Experts of a small language model.
Size: width 384, vocabulary 4330, 123M parameters.
Training: 598M tokens, 3484 steps.
Below are experts of layer 3 (counted from 0) of a mixture-of-experts language model. Rows are named router (the router's row for the expert), gate (a neuron's input weights, with its number), up (a neuron's input weights, with its number), down (a neuron's output weights, with its number) and show model dimensions 192-239. Each number is 128 + 32 x the weight over its row's rms, rounded and kept within 0 to 255. Numbers have three digits each.
After each expert's rows: "comes before" lists some tokens at least twice as common just after its tokens as in all text. This comes from a sample of Wikipedia text that the model never trained on. Tokens count by the router's weight.

# expert 25
router:112105162128103164124137072064156220107161140154137155077118128164119119151158177123160115118158208162102132105143169106113153125130156146143165
gate0:071159123135145160149139170192097101175105079114144138136128102084169118146059107216105089141164144093170152114120099119192133092115166128133110
up0:095096127122156115104100108147096167156128157056096135156129133087161156169087119166128130169183157135105127189145150212114183096127104133147142
down0:190185082140165138093100130179103124034138131150123095144139186120121183117108130152100103108109143129057114131169137146124088064141135126118117
gate1:112153090126136106154156139077069049124063149072171133124138084115202130093163120132117160183104128111158085069113153112117197143157088135125097
up1:096125094179138102159155136139080121057089172124084099123105153131207132142080185143121096200136117113114152180134116163134185144100141146079088
down1:098112151118136105183090125137149165117154120097110060120070111136140125088131151142040125071149167139129161152139224108166121157135155126126111
gate2:108134083069163133114136138089096126110076092120107142174152189100168156083177105150111103174117110149150157154155134171139118115180118101122123
up2:158144114163148091224154103161112115125098146128149098110104131100121093148122180147120141092124098131142081104186124130135142051114138109054108
down2:171101169162168114094145127216071151168091074067134154123125087104099077150132092078235130093170150141060130108153121145134118113103098115107158
gate3:133134080121150138133089143119087101131142117142110117140190142145128121124078122111116178189106095089150146099201120112138083127134129160092072
up3:157080149067131147091081183196120178082106124111120123124126146150113097168130107127131132159105114133149145176077138100130192099139117091155088
down3:194151167116137123094249146179129104140121184096127121186126064140065138092129119158177146162089131089112113138147152127174072090114131145149141
gate4:139151153121116141152089162132121111116135131149143151086131080209125065117115145172127166133131144125130166087146083128176090113131146114134106
up4:134086121120144132117080127100164099178118097070114149160131136053159106179126140120138127135105123132181095166168142136057109169132090072105197
down4:106162125131105137153132139054143110081104123082106111089037125109094156139136203108225159142115104167097111140161116119095116177108138120134113
gate5:123153113124125079076137155241177168093087102062175160091112166151120134169088116173077163131172063110131067066108111103161179134122108178117117
up5:129158158124133092121109137119112129073136126131116147144126136107135126187185095083162154091148134136156139167148101068188120128089160141090134
down5:118035154162146157164121134130087055140094153098087154139153102142045088097130185183076137108119131083155177182156185136134083146127122162103122
gate6:094087133161129106084062154144138083142081120092136102091133094166083199143109150142152117114139111141122154147107164136122104161122148181185138
up6:159152118166132096119081156112101109171141137187168050141053102050150132137126051150117155106144138119129070118124143128068165085176093120116127
down6:134144082109042190181080115168172119144109125072124133096218131123097028186117153126110083137150135108146142139126129139132119086102142119218104
gate7:080178078157131109147109153150113072126113059061026165117138156124110098125078132151164137111154157094102115084103112079093145121126183060150149
up7:083123141107149175098128142139134124071152099143119126122133110181066183137159108123118143093154109233172113092130070133114068132116150119100123
down7:113104104069161144140165092120113102115144128089082151045117148180125159121072129116162159103114111139084113119114067171083140054115173138158137
comes before: "–", "| ", ", ", ")", ") ", ": "

# expert 0
router:095116157139126199110129137112123129076149100087114107096136077168116121141175087106131181163104173143105190106128092143113114134116088171145140
gate0:134085145170166116129111153160081128090083084133135146150098171162066131130141100119054155124049167025123085093118105103098127053128116124125151
up0:156152165127193162160120115131182115129124121176166088141112098174143111138153116173189138144187144105108190136127166130125100205134102148123147
down0:140136141140134132144104128207101086124136129156106113190129096179113091073097131122102128149159096096179194102139187117106078122136108123163142
gate1:079148096153103075104174097131142187146115131139105134127102151037090090107107154191151208115079152138150072084111109130101099110105131144122116
up1:149209088153099174139133162115130081095085104124130094089197120151152158131076153119147136155158152103049151104171112165151152154158155095165145
down1:158134090103118079139122166159080179123159111103145133097162101115137110119174143177220117079170141167126156127159152146105170142106164114149180
gate2:131171130143128129105138127184129160154125113109103115148114141102148102113112124137098138163136140133131143069155131106092092114125103097168168
up2:111078133088112128129152146203119179167195094138145113168095187107082152125104133107064167192119126124128125153141133126094130167149048100166179
down2:154045163117140110146150100122144112156134091173123156121140127133136117123166118107140093138142074152176091160131117117146144126172189089122158
gate3:133174129109114148189150123143145099174189114138155152131201094162160120113172073191035180139122083139156132154128151116140082109077134158176156
up3:148143115165093082149131119150115122120150162125098123181132140090117141142098153099134094146127148180149110178106147153148198115148134085093134
down3:158132103116120158150175121183094123134088117210124135102051119153172156126172174126136117124145142162101126115144134105156100105174149128119109
gate4:096141122156129082128077182078072068173110172141164159099076116127170082124123138093141166134123190092159064112112180102122103116160177146133101
up4:123129119108118118165153056123181107131156112111089133118137093094125136128077128125155138122112168101157145108126080153159175105059134122112141
down4:102059093145156210089085115121077089081113116088135169118137157147129128147138119188075112163119167022146114193192185115112104145088108125116070
gate5:153183172154118084112118095165156140149053129114118136071112161208112093102125167183105090120158168099145113155112156140125177087178142137099098
up5:177181127162123114162036132124086126128093110102155085119103108127149114115078152084105077169123158065141068147098201174155171108131118123109093
down5:077142148174125180141093150176068155138169110138130181124103106207099165128057095151128082157162122174044078148159169146090170057102097106100117
gate6:089120059126091070095127150170125099144109128143169184128151206127088079109120104100141143173148111107155072148186185139150108152149099099147201
up6:203128118131128142077131154174118082106081090116159119110144164181086129117164118128177173137129173109137129116132129152155035103127139122075117
down6:101098121131142133179172137104134136085119106100132129118070218112081079115131080126055116146147116074105085125131123167086141161118137132112154
gate7:155096072122110177145126114104173170127133112134149167128134085146128087133131255185109040077108181140170134087147190177126099120107113113190148
up7:151177108085099103122085116131136134116111110181154118117189127141129073140109072025184106135148113133142121131119138148112099138100053127085076
down7:114131124180162143194127136163113159173116120084107140197188088127113109074084125122081119116120093098066170110141208157134071139097066138161143
comes before: "the ", "of ", "tw", "his ", "Represent", "nec"

# expert 16
router:130196201089105057086176109143165151093134115190144139105118148095143119113116135121146186081094096077167123097072168081135178092141127090110130
gate0:169184116119156141112187089108154109187102086117104102092092122129170125141121125095177144119140174082142177161184116136066104158114105140119055
up0:086180156127044140191182133150114123149075107131152107125048119155159130159144171107124174126117082107126147112144125131136106065090170154129115
down0:045140126087147140128132163150110166050164191122102126092156093065175127167121184075153145125153159135192086151053130125142128142160123155128128
gate1:162111142141157158108090193115195124120108068117137087107139094105149155163100134175107117085122168130128118083168107111123124128106164145171167
up1:061182120113132148149129105120135110119147113102108131136078128176148148152105112090144160111126153108132068071146146122093114141131158138190123
down1:121109185145144116119121156188194219167106097156154127166156144213140121180160067092130067210096144159069073156154137123162091136138119132131137
gate2:110106169114117151118121159174095129058136151120130158110165119142023157163141175097128191139197154174118095166160138140161065113107134084148206
up2:122121167117151121123115093179124119131100127110114128141034096128091152119116118122109116138108152138169158133117139141125183148125140139165151
down2:142160113207155119095108109078134111113142186102198207139130097130070110166131119182112141158149129121099121140117143157107110147122128118126123
gate3:145148125191162137135164129175164078119112131077083103138073113086079076127120133139108136085117189116178129105140133073081154126148141100143100
up3:061090145132153145074122156153135156186148104095164109125118129151132128116118144164134036162182042210119125136154155174053085142086128151142208
down3:135160072120128175148198114099140136114135167169135100167143128197169118118113127061063208110139141133092105125115130114112143123145106121136150
gate4:121173078145134086215150131141149149233140093171137144132131181160100106109104113098142088138144119127141140138126109137210083189179105168108093
up4:137057108142114176130183128149098105089094211107085103166102093131141126156090193091176163139127165132086156076154123112120173085116122112124172
down4:158082118167118084075135086089108120112126209139152113140121077161141170130128188125137131134135136122120115130079111096123129117067127163095183
gate5:149072101137176113179151208103208033129073137118142133159169111086183112124124179162107128159137116159117193116152182132188149119129171122136137
up5:125119118160137135134110089149163130081156131121131106140084123139152123159136108126106127081119117112179077158131176072110129111069117132092072
down5:147127114127166127113068052230066095113154144133147130118118164112123104167126130119091085095166162110120122129079164096093099036134107146117151
gate6:173105190074139151091113158074170129113162134109149184119184139108162146084166173120106110095114051139131118119134135117151110131105154090195119
up6:149135132127096136127074111158154141148179129110143118109097134109141108137198106182111060091068117155102051150120114082116122135076095153120133
down6:100098140104115148178101100172127122111187133101105145124157114124145061128118167146144091080120121126151113122113159145124129128142102228118138
gate7:149160096155153094112119123117100135113154081153161165139114144186138109126143132113091171097168153107100199118139179094080108138122157085117131
up7:141101123173125121128125165115212126157146049101125137120116157104157068107182143151107119177093088127120150126148160087183129113155135159168139
down7:127109088096162069149129086160091143178140173118122119089109197150144113102091097089183136137176116160137143159137175190103072136161093068181098
comes before: "the ", "to ", "a ", "his ", "be ", "of "

# expert 27
router:070075178135191129150102132130094121150159119187128113104081152155160158210088160115130155119154150159168102183149162145145164127086115175134104
gate0:143116165171143107082087194155154107063190105138188079150112090135111127105102089170134060155121164157099130103118128156098139174110130177133191
up0:124149097152094135166150136164155158131146158148125137119119191119085096140156151116100161122141165140172091117159211149166075186107140051150106
down0:130130159178139131165178180090131133083142124162167102156147134139102142140179056138156153130090189127135115085130141196188092115127115092092158
gate1:122192151122128113106154084147162123178166079146148098074079092178153040098120126145182113142164158160168124112073138141116152076123086158096147
up1:171066149054130138136123176108134109113156128176132143100129098170142202129122091051133104135115120117088162146110143068157140130160129088091134
down1:120159149136128097142128161126163144070132115114115203096125107191139132071109140159147186065085100145073131121090110181125131121109114148105111
gate2:112132171108166160146114147125093136074118130116101146119153115166104088095149122051116053112148125166142128106099071088161122093161174121098156
up2:133164142129139052196131102107164136114104042096146098134142159219119137110133108146134131105109193122123183126121130143102140098090051152114076
down2:100105163144125068113077134074111146139190138120144127103169128125065153151183130146130130156088164097148073102087112120042162091091100105085141
gate3:148182099110150141042059141120117131142146114084070115179120158115103105134201139111141121135091133133133150100132110131137128138069135146159149
up3:144113135179137155178196099152128142136068123109136136142142117141131166095072131127137127089109096112121110174165170132114123120169130113109158
down3:093143148146130124182128148142120140149115110129116111099113179128125108194108169146032171132159056120164074096152119141117115160152137056077103
gate4:122140153126158100147128172067149102139174148134139106139136101133185109161139037088112121108155117094182139099178102106135077088154168111107121
up4:105141121098104156090091097205113210151124140117108109156169126136188051118056140103152128200131119146093122106089168136091134137080161177115128
down4:128136104096081090128084124085156141121126127147172145148157142074112138100122109115082114119167151121155087156132094131060125145122102131127113
gate5:088126103089142168072138143157134154083160098113073126102168123112093179119140157118089104078166145163103102118142151093152128121107096116138223
up5:138122039099112129150115140052100151145120064135129111149109086170114098113157108087085088123082120116120227106207200152136070147098118122130113
down5:145115128140151054116129086105160074087090157138139144128108140095173157069169114140128124050160115138117100143118164166097117143166094169130109
gate6:185131153138115163164115119212120124097126050129162108118142136062116093104106135166097084119117124157138156116131062120124119056096131157099186
up6:116137133128170155172159113116122132113134147109077179155106130130162161157133115151151077098135132096165146122214075153112103138158115143139148
down6:161132147100197089158116245164146185130102149138068193178111114142119147143081074125116172110113087157076135136091112053086141156120123117123140
gate7:132128114133161152100166153114122130114085122087159097078160103135139098119117187126134106138154148153107119135113098136102116080111123133125107
up7:120149141111091125103072113124140131147155154203147118130184157102126098156128094069173161034127135106111167108122202127082133151102185066140155
down7:121137152151174147081112168105188110127110092150095108114140108145202114133194164128065162149180088142099168093083163185072120139123160096112103
comes before: "- ", "= ", "\n\n", "• ", "Country", "Population "

# expert 6
router:086098172136122121146163141155059188153154143118148124157139136114131131109100077156169066139148155160109170148113124137110136159114075153104089
gate0:096085149140174158109101160092177129156139153105091083086141155037117189165111131195126133163073111113141144121098055085189121179164157134196113
up0:110117133091099089073165078184180119154085154116091168118147084155143090127091163180093055088106159110114163097094117098114079146120185099122146
down0:143173067119040228054122097166121134101078139160096110095102144138149108135090055165178066113138143158092127118172139115172156075137077138070130
gate1:153145126134107120106093058112131165108106144188129093114133133119113182122128092117040168118165188143102117185129161152176104127127099109088135
up1:140184136174105102081133047129108133122142170150104091129117152125139164119154085116088163075134191155121112174128154156172110118142102118102147
down1:123116130117114156145135090123137088104149170125114128121145174144146109159086126141000146118148164163143090104113111163077150148134115123098176
gate2:142162100113154140155132123072100114114136141086133122135138138106102105132117211186145177207153130091154154056186127158084095080098082080101118
up2:095094165107107105060089138150129121141091037170155114120126114120130140105141024053131119063113104161122094189103125114185133155125108173115144
down2:141133144128080136101154102132186172143126097146135150089111117141162110108130141105255195120102079160177159109153124098124133151137124077106159
gate3:178165104098135092110113197144152105154072156190106111092125152136143129088159170135125166136169115120158071162087127112192151132102100108140147
up3:215115130155162130046083170137123169125086109125105152163121121185086191159177141159121159048132192153120117178095066120121127091139109106191069
down3:158170111168050104141157159122100178109107092111120092152153137119105111151149107120023144083133127129152148068147144123195171160122141144203101
gate4:131080140110113122116172144124110121150168093137102130131106106235160103129104121111124186149161048175176116094130146134136100175092136147198125
up4:132119186134133102190062061123164151136159152166123134072127183067123149144114144099120078141103162089140122150134123134116145144070093126105175
down4:109177162097145137184131122148139136147098132143116123135134147055172092137144168099253176146183145149124106119123077110130132160131108124133151
gate5:094153126136138119124176129167130084126114110211072083115141144127118121135154136146088085141084147132079046131155136118134109111129069108112134
up5:089156137146111135048114113131118188095109076193096072099204131136134098126177114141075139197114127145117100125095143077167131139166137088140136
down5:129112149076088096133185118073085129159085116125141125109179157090141150165081120147000101078165149090110054139084093120137178109108156132106130
gate6:126161134144145128122103182124114080150161165206121074139138111123147105116153122124101099147160113108166102095182105112154135165108136104126200
up6:149156121119124105115058148126130208068100145061100135162110130208125129176147133106125161124129092137134096114089105132114119145127158103178090
down6:088135157154117158135138124177157170099071126121099058124110116127186141108172140124243146153145173144175174123093120128135178124127134110196137
gate7:140187091126157140133116096162154158098190176154111167108079145156171129107143091109168142066071143132156055125144140120126066070137153086029153
up7:125129102101159190160085071124099151122177131085123166147095122154132109103138054089179143092059155082133129146071117122181147033150245109084152
down7:120124174096133098154169101115112137146089141133121136145167096116103122093121099134021126144138118144105132107128099095135118187003187135115148
comes before: "s ", "–", "\n", ".", ",", "|"

# expert 13
router:147121123147127115090135133108130132147110140126128081113111104167081120093155151127089105164174138133154063149114141170150114103176143140083153
gate0:070122141128111170110090156111141104131110068140095114093131132188097167095120142121140056191139138114152126089133130062138150161081149156114157
up0:101098149135070068187158152107135126172069157148130127091112104134116094122141090151095130141131161145137176114097128129135158148136141095097111
down0:097112125180085054150122090107103088069133145126168138138074147180045122097139140131122121103154093108113163145137179147098165167109129108115124
gate1:150130116061109109145128122056155120143125155107131087140093125137136168074162141091140113104143132158122243132111132149170100144119098112255142
up1:148137106139093106131154095081121125135131181145113163143140138138126119090149113104168141148092115142131075144189131121126150124098161106078146
down1:139084124172111155057161123132099163118095088131141126108168168149052096193144144091155127123193180123189051105104103113089111124129150101087150
gate2:096189129104145123188161060126050108146139135167131138143132083143134142160196163081117187091133177120171131117132158117133098126147178136145159
up2:187116063151188130133084197047072069153045184139129167138139164139119134134167144064137114128120097129118096124132037105149136131114144217093132
down2:150139113061066149118103162114123102068119114111121142139134156114111064146139175187119135092131092164125119068102070083087155149111116072124104
gate3:121129101180122097143074138078144093136102128107152176161136104102076125118154120103132106115142136137188088089123177125139115113142139130132131
up3:138101165119117111100093119136137153119089103138141149133162170108126198162074139092142118172132136104194105096088090142139139119153102148183165
down3:092184143145100144164091129105145139159129156153070159125121097114152124129100109167112089126092123077186121122119134134166148097160111144103136
gate4:130145105133161122146111119146151146148180121145121088075168149125083070160138158147131147122136112153140108120147084143121143109145089144139087
up4:113156132115172122120147091130085173106137117168111140124166203161123120143159125106123146073083127107066098161190123083083133103122115164190137
down4:140084126098171090097122120131120144072168108132170139106122141088122139146118108132083114079127091132165142145120152102082127136126110143096143
gate5:112125152131094180132153084098133117059097130121081126154115179132212174114099091131099126071148095083173136123152140079126165099173166108138075
up5:112164159137120125129149092097095142074106171159151144157144084110103161134068123111109083161135129134044158204122130112162245123209226098171106
down5:115117103121089142182128134106130059149101085118150121070145146131108115120130104097119090140127099084167172175180146132148122152184085133143078
gate6:153174095158144155153128139129174110146087081157160124086165146130172126099107185063183107180149070130102129098188157139106041133134145098108119
up6:134153166094131173133162137098148135081130071132190145115175144077138084166066160089138094122115105083154095140094119141123138150137088155129195
down6:177175177127086130128104099129104146120061191151129082118088069148143098105167168169177186121174085143074154094157067150066098035114150143162109
gate7:164162125120159095035138144112166192085138176121048123136089045132127106141118160077157137128182042137095098170087130115124142114153119137121031
up7:104056138144126107163153156148143143149102093140123103110141131123179108196089143126128151156134097154201137151126141123107066106163138113147089
down7:173196123099138077074157139101182117149136162077168121122129129132140118176160116139151126076113119163132115171109117114089096126112183139131144
comes before: ", ", ". ", "ing ", "of ", "ed ", "and "

# expert 1
router:102107154139151117094140154142209125137095113110159107133097147095151137138152177158072140108092142131133133097125111164123134136137098114149156
gate0:114134118123173116135163126193128154112168101131053153203159128081113158131124147089067124180115100096102093112132103102109124102136088134072167
up0:166130131165127114129144096103127117135124136076157134161135143210129117113099123114143139163073161120135098090180073069128102077153104087182128
down0:102124072114072103163161144186123170126180138131101122141112079152086115043160165065103146115119141094127170146127136122124146166120180117116141
gate1:145043220123126127161130134122148101139072091126167117109135146137155191071140167058108097121093128117136133057144099123125137138159142162114085
up1:158130128133115147121138174143119165120126088155075121113143134178198148164154104188134111106150120113129116102122150144123103173089181175162126
down1:118153171062158156133106068107110181158175091156131143132089120098122140097121157136241139145157117111132059159109079174172110123100138106110123
gate2:082047108169104170131122116087130093117101115084109134102130137118141135133094072130125157119167099064161131121130101076144035078113095108183139
up2:123112132157111042183117123101094141135148113163160070171115113104139099138097182092133111154093107138074117101106113151151196133099109161125112
down2:140155166101135071185139114126135152140106162155176155158011121143136126089121126097092131090037148126109188126109098068124151090156114069097115
gate3:099119125138166065094105145097076155142135071174153174088162114161156158112179126131156152103109178119104114099091125103139113079098164086088221
up3:142155076149181127168083127142063184138197158150151063135136153128098071140164115145115116111098120129174041126166189121124186127175191086119140
down3:114128122080128167205162096087091190069102113175070093156131176116204143155103084141090117051099160161098153080187195138065130087105149156095107
gate4:032136127080110110051107110119123079117129136203122135158085149179175112166136107160081119139113095132168081106093152103120162103132147156075140
up4:109039150169084178168134168144105119106127065097139107108157191079083124125084099114164183125143143157127106132109090071144103140156117169051069
down4:113070103133141142163192194158180115096126099115158103153199129108109104154109104193100074117161191111106186130109111181118107099143139163160130
gate5:099159106112181152174094133141102121105129093143165096122147118085105110128084127136152144124163098094135084102110097149120100165129133160154083
up5:107201140182129141142062098116117054104154173115107165141146130077135124187113073126111155226178179149108162131126159115092090144177086118153103
down5:126173047109110156105111142080135150129146068116144123117100116135153183150152098152145080140204137134152125115163125139141187110112111102139062
gate6:130128079130109129033120067153117059158158159102075146112095167136135143077141122130076070198132114092139124109130107131080124166084158146200062
up6:135142091158140154080121072104133121154116151158108125101119107079167172152148192107173147144056106107088101189150175192164150121116171106133122
down6:153119129093125090081108107179143090076080141094090116088149112122144179104122111147236162123114106168206084119105138147145122118129129126091138
gate7:117062121154125123114085071119137118137141157136149160102130131139121115150172088105112078123078135095164137107114121110138112092086122180165095
up7:064097079099132165078043130099152147113148092197148169135195111135165208098154130103108170133087124108107144135099150143143110162142138144163088
down7:085133091167169149121128103148069148130147143169150123128136115109180139120112133143000109123109088124134158090108159096135074120187137192123140
comes before: "- ", "\n", "| ", ": ", "==", "|---|---|---|"

# expert 20
router:120165117120075136095158174099100114146101179077122121132188151173099076173173109133145124104119127060120171166121108132171133088158121101128119
gate0:137126131060140144084106096152122107117107139101078079141125104103120147139074166132092130142083152131146104080131147123096154119167116103103092
up0:121182131079152111153112089126103141102125151094118124177142143137088114104093149152134139078109204085122075125098142121164114128117135121109148
down0:137163129147102064099108095146130097094155148152127089169162115153142083107104166144124080136103131157157169099092136138189087153126135078125161
gate1:056091135183096155108106101111120136082134049123170108131175085143186127112140123082092123183155138117112122187091170154140123155163080126122169
up1:072068104133138099076122109152094143061155126158108113116138128101125199143142196111085129116141120155070071160143108155110160083153123140109126
down1:111135098155130158129114116148097118026168056138132104107093178171092075078124121115090104116152156134100121211157122093122157168171103121107161
gate2:145164072148136089205095069067065171083079145124097127108097117196124136128186114122137183111149127135149112114122098188128160104091083186108143
up2:146164138114114088098120197083066168116153118166135095137138139145125139126177104075112131134140108126041074190182158131130140156104160123093043
down2:103081119089128137063093140075122130119196070148119134207111135115117134096113085109082178103140130160149118133120156088104082120117179143124127
gate3:127108125080125126147053120077111172134136073150089144162112102172130121109156120135112147142137133148145115153194082177111131171111149123097126
up3:061119072072125204102115143136074109129111157161124127178137108116086116140088072182118110065065181139115146154100114116138109123138157131158117
down3:155110083163087162135102212158143089099134087123121156152176208099142114139122070112213151127169149095122153120100155165121138086143149122145167
gate4:115131156179129175117140163125126077157102149120138131085064072101169139141135154134077164127157092084155139144212133055176059059134159155133154
up4:106123159189109116126122142166110084124078168135161153087062088077099147145131135157102143100192135146133114143093120096146145064140096129069145
down4:147158169111105125140128167136168164014156184171148134117112131110103121192109117138158121141152214098105162154102071093123135067139148115086118
gate5:102133136068130080152155085072095069158114101175118151086167178191219155117144116107074190130160083123167175145138150135133082108146157120153123
up5:182100164098131057112100124123154089128194128158170129117118117104108154136105121183168137125135118142214128169136093119151075056128117085079104
down5:112166096115158160135150126152069105113144192093159114120145062195094115088108100127088108151123144146064114159127095118167089140157088106109119
gate6:204130141152148123119100038109119107150125140110140134125096174162071103122169154182145120109175172114129088135122165095066109161123141145158131
up6:079100115104121112094143163120089085123113097163148114101167161163173149128126139166107112104077152117080121142122164141095138122167147184113160
down6:168165128155085098169147132166121144142125137145139111180152155157122125131153169174160143093158149121090125159138148131124169145128090189155129
gate7:114166126138113153090144083137110184121140147120148080122136059145145118113131151104151146148131163149165128106125111142117128101073113193108071
up7:094159119177081149098144166172121128141114153163121088128123124134203147170118125148143159116118152185118100112130123166080116046129134111092184
down7:151129131072086133097138140101153103122134147111129127112169120138146120145124156135169147094117168126189181132142123135132129075184172192108103
comes before: "the ", "be ", "he ", "a ", "as ", "to "

# expert 7
router:094150088157130148159128088118122142088108093115133179126125140136146178089077124182123129126137112074112093155122143082094133143151145099130152
gate0:211163176107165130186161138165108144106128121165138121130146078169127122151135192123140158142140102131155134090144125125136138136125132125099159
up0:142064103128158101091136227072125141095140072127108127113123179109168100116117158134135084144039150160212125131097152134124116150130100123119155
down0:143101107105163114124118131107108172138134106170074131135106126097099089107155152193115106117105133146084097093076182091129130104159134143052135
gate1:147118112115090106086047082122138166104045128125099105134145124116151198129136119168173062097069099088154174145146119146119150133078156093089117
up1:169097160178116190156136121100094099094128147116104090160131108164067090105118099135163176119179133153116168150124137131121160134142113117113122
down1:125128122117095183187148111098156123102126165115094079152164096147117164078137116098193160182142110119196123149126150129103166196147104084166171
gate2:154148158084123129123086003140137151083159122199087115102129147143088131164155161104174101076104092165134090158076113157122133059110156187134175
up2:123140106148165127107176133131046133120079088122139086188185138119141071154160156121083190124156069143142121140104196129123139114139162165100106
down2:115134156130096078128167147122113166091113158110169117060089171112107124137180107134081046059063148095131161055118139166139120100179117143102127
gate3:160137116116143113134148150090151142100094147111112131066149103109105137114128055138141108110103165144099200143148042114137139190116110086190106
up3:111147135106135101145094095171128053145151093114136121166133173151101072146182155165145179167149158053152104074164214134134146091194186145117114
down3:139138158146106124136053113148163149139212142143097128144095161103117133201144127101246196138122085108119087093070162167096148120089178162172153
gate4:223161155134143124126147144113128133087184116147187146154134129142133140125164143171150130083084177091142147094079159173081134121147167080181116
up4:101134120142103117089101135070150129128086127110103116121160174133098122176107125162032135144118123144113140085123118038165088046169131142140111
down4:116135107130143062130180147126104148082114176140115131114129131091155164104141138154121178134187186138141145158211127115126165108108163097101135
gate5:174187133093113118092141048133148073128090129064147107146085117160136062124148072097151131113148170129125147152144108142130065135161144100100125
up5:157053105140116158103154118125116195134163133179085130059092162087128174140118117112089141112112164154168168097093127170125151124154116116139120
down5:164138139103128074102152121112147147155120142163097144118126134086158124122103129166234135098155101145133120083111119148105145165140124156097211
gate6:100131150151089104194088097168111076112155116044132084177142125100126179113117159100158206116121143110204105178127100181131094139102137111185110
up6:128184126136127131124073111120151122120108164116134134086210165155122138109157049144114144173112184149091162144150148158149074132104131159139112
down6:124168117140175092120160149119119137110197156155130089077162174078112147108135059177126120201161121161096140160133151108109163129125066126100115
gate7:091111129090162149070139124128095110147131158112142169147122149098152133177126106081150145175137128081126136135167171094110134104141125135143134
up7:079140125136103150075105140098075087144098136093133163192147113089144166146163083075142114116137092082134112122182158103174109118160123120136100
down7:150127126102099099162137083132135155103160154132134154145145130128151085128091133170000129091104182144171087164118108117100145161067115143140141
comes before: ", ", ". ", ": ", "ed ", ".", "tion "

# expert 8
router:160156171134132122127134097151180148145086128133117076131097103189163094116129173081178133121127078157138097125117113136174058130099144094136157
gate0:146142100080132121120135130105054147152139175169118111144143107169104160130086129116099144133093108134146182134136060129111110165136139148177072
up0:137081113153133142103138106123167177144149140105141153161137158132153135149080152113139116132106149133110108123164142186146138142127157094118191
down0:162138124098155122106155130103100080114160140130199146132135091106117171168096155108221113117077132110170139090155145093147174203152155123130107
gate1:148183114106116161120157174046115080112213113063146117089191128116087088076148153102115092081146165135139148112110170102130132092095121138102074
up1:165105111152167164123094156089119164127130103168143119116151147064130129104116045094135145132112173119114146137172083115152102120128134145123109
down1:100106185141118167128161168127087113110102129106117120093172148193105140115107153149172134136084171143122085135123188133142098076075107103159107
gate2:044101120114130126109126160156190153098154117118140105090131095100106150131145103153097119115126085084143144098115147098151121139134147158089100
up2:176151154153192160121143107082119113161114130181170146143143208124145149185124144121132091105105152083137110164139108115107104150132113114111044
down2:138096104087118085080155114198107132110149144120133159091094109148142115162137119144123203077177111164157135120125054081123140096145118144145156
gate3:142159124117179098175115165130119113133143123121132112130139155149079113095099116127158090122138165109139138138169145117132160163126099117092125
up3:103195146099138146144168124113079149141114104160097143113175153136100078080086158106131112142113165180154147091176171171126164107128112152134138
down3:159085114114120120066132128152130163118133152160137156145166144134123160143127036163000168035164108111152132108143154100124170089129120104067120
gate4:104138123085108121093060154159116120105087143147137118090094097131165120153191137165134118143091155137121111142137147138136079088061119145155134
up4:108094081133127138135097151156081114163144100166106131105096121113181198066126142069146121155094111128130153167128008123175099108086151116133164
down4:099115126143119188143096128144175097090099136098116036151162116124203137125075156113123179120148101167130152151128079149115126106150112114147148
gate5:142218132121116170133142111145129148139180166107104086094141103133143122141114159066144120116159152163165160124172100086073216094152146131176120
up5:127103078149172118158135169101106140104129095211166135113148143132104143125189104121069128150131112154117149170129167110128093121143113108099102
down5:144114126168115147134199114140150188123108099160137191155106166135090074128176140084255142071119147103115142127133118086140114142159127121091102
gate6:112161098159165102116123155139098203102193168121081163174136140120140138108100149154126161154155183121179111077195122119100159141092193116109106
up6:118090154152180111128222145117091106161085148170099113154180083203223112074159069050106114177153159046116135151143110102124155160074109140108066
down6:145112134129209106135082094161130103028131072169147134105138104127141150136094097175124127107113148177089115151189184129138146139139156130099117
gate7:151139110134164164078067132151100116063130109185102130145070136133085173113124085116170159150131169148091118125099182134134130116133146098163156
up7:128108133129155210042140141172114149103110110110075170087152145071113186103101120158147155151141150092109140141126166172136167154080159075118081
down7:092091104164096080167127141142168138100109078148139158119126099146137129172090092088013075148123143134056108177189113139146116183109128125154117
comes before: "| ", "of ", "League ", "|", "(", "career"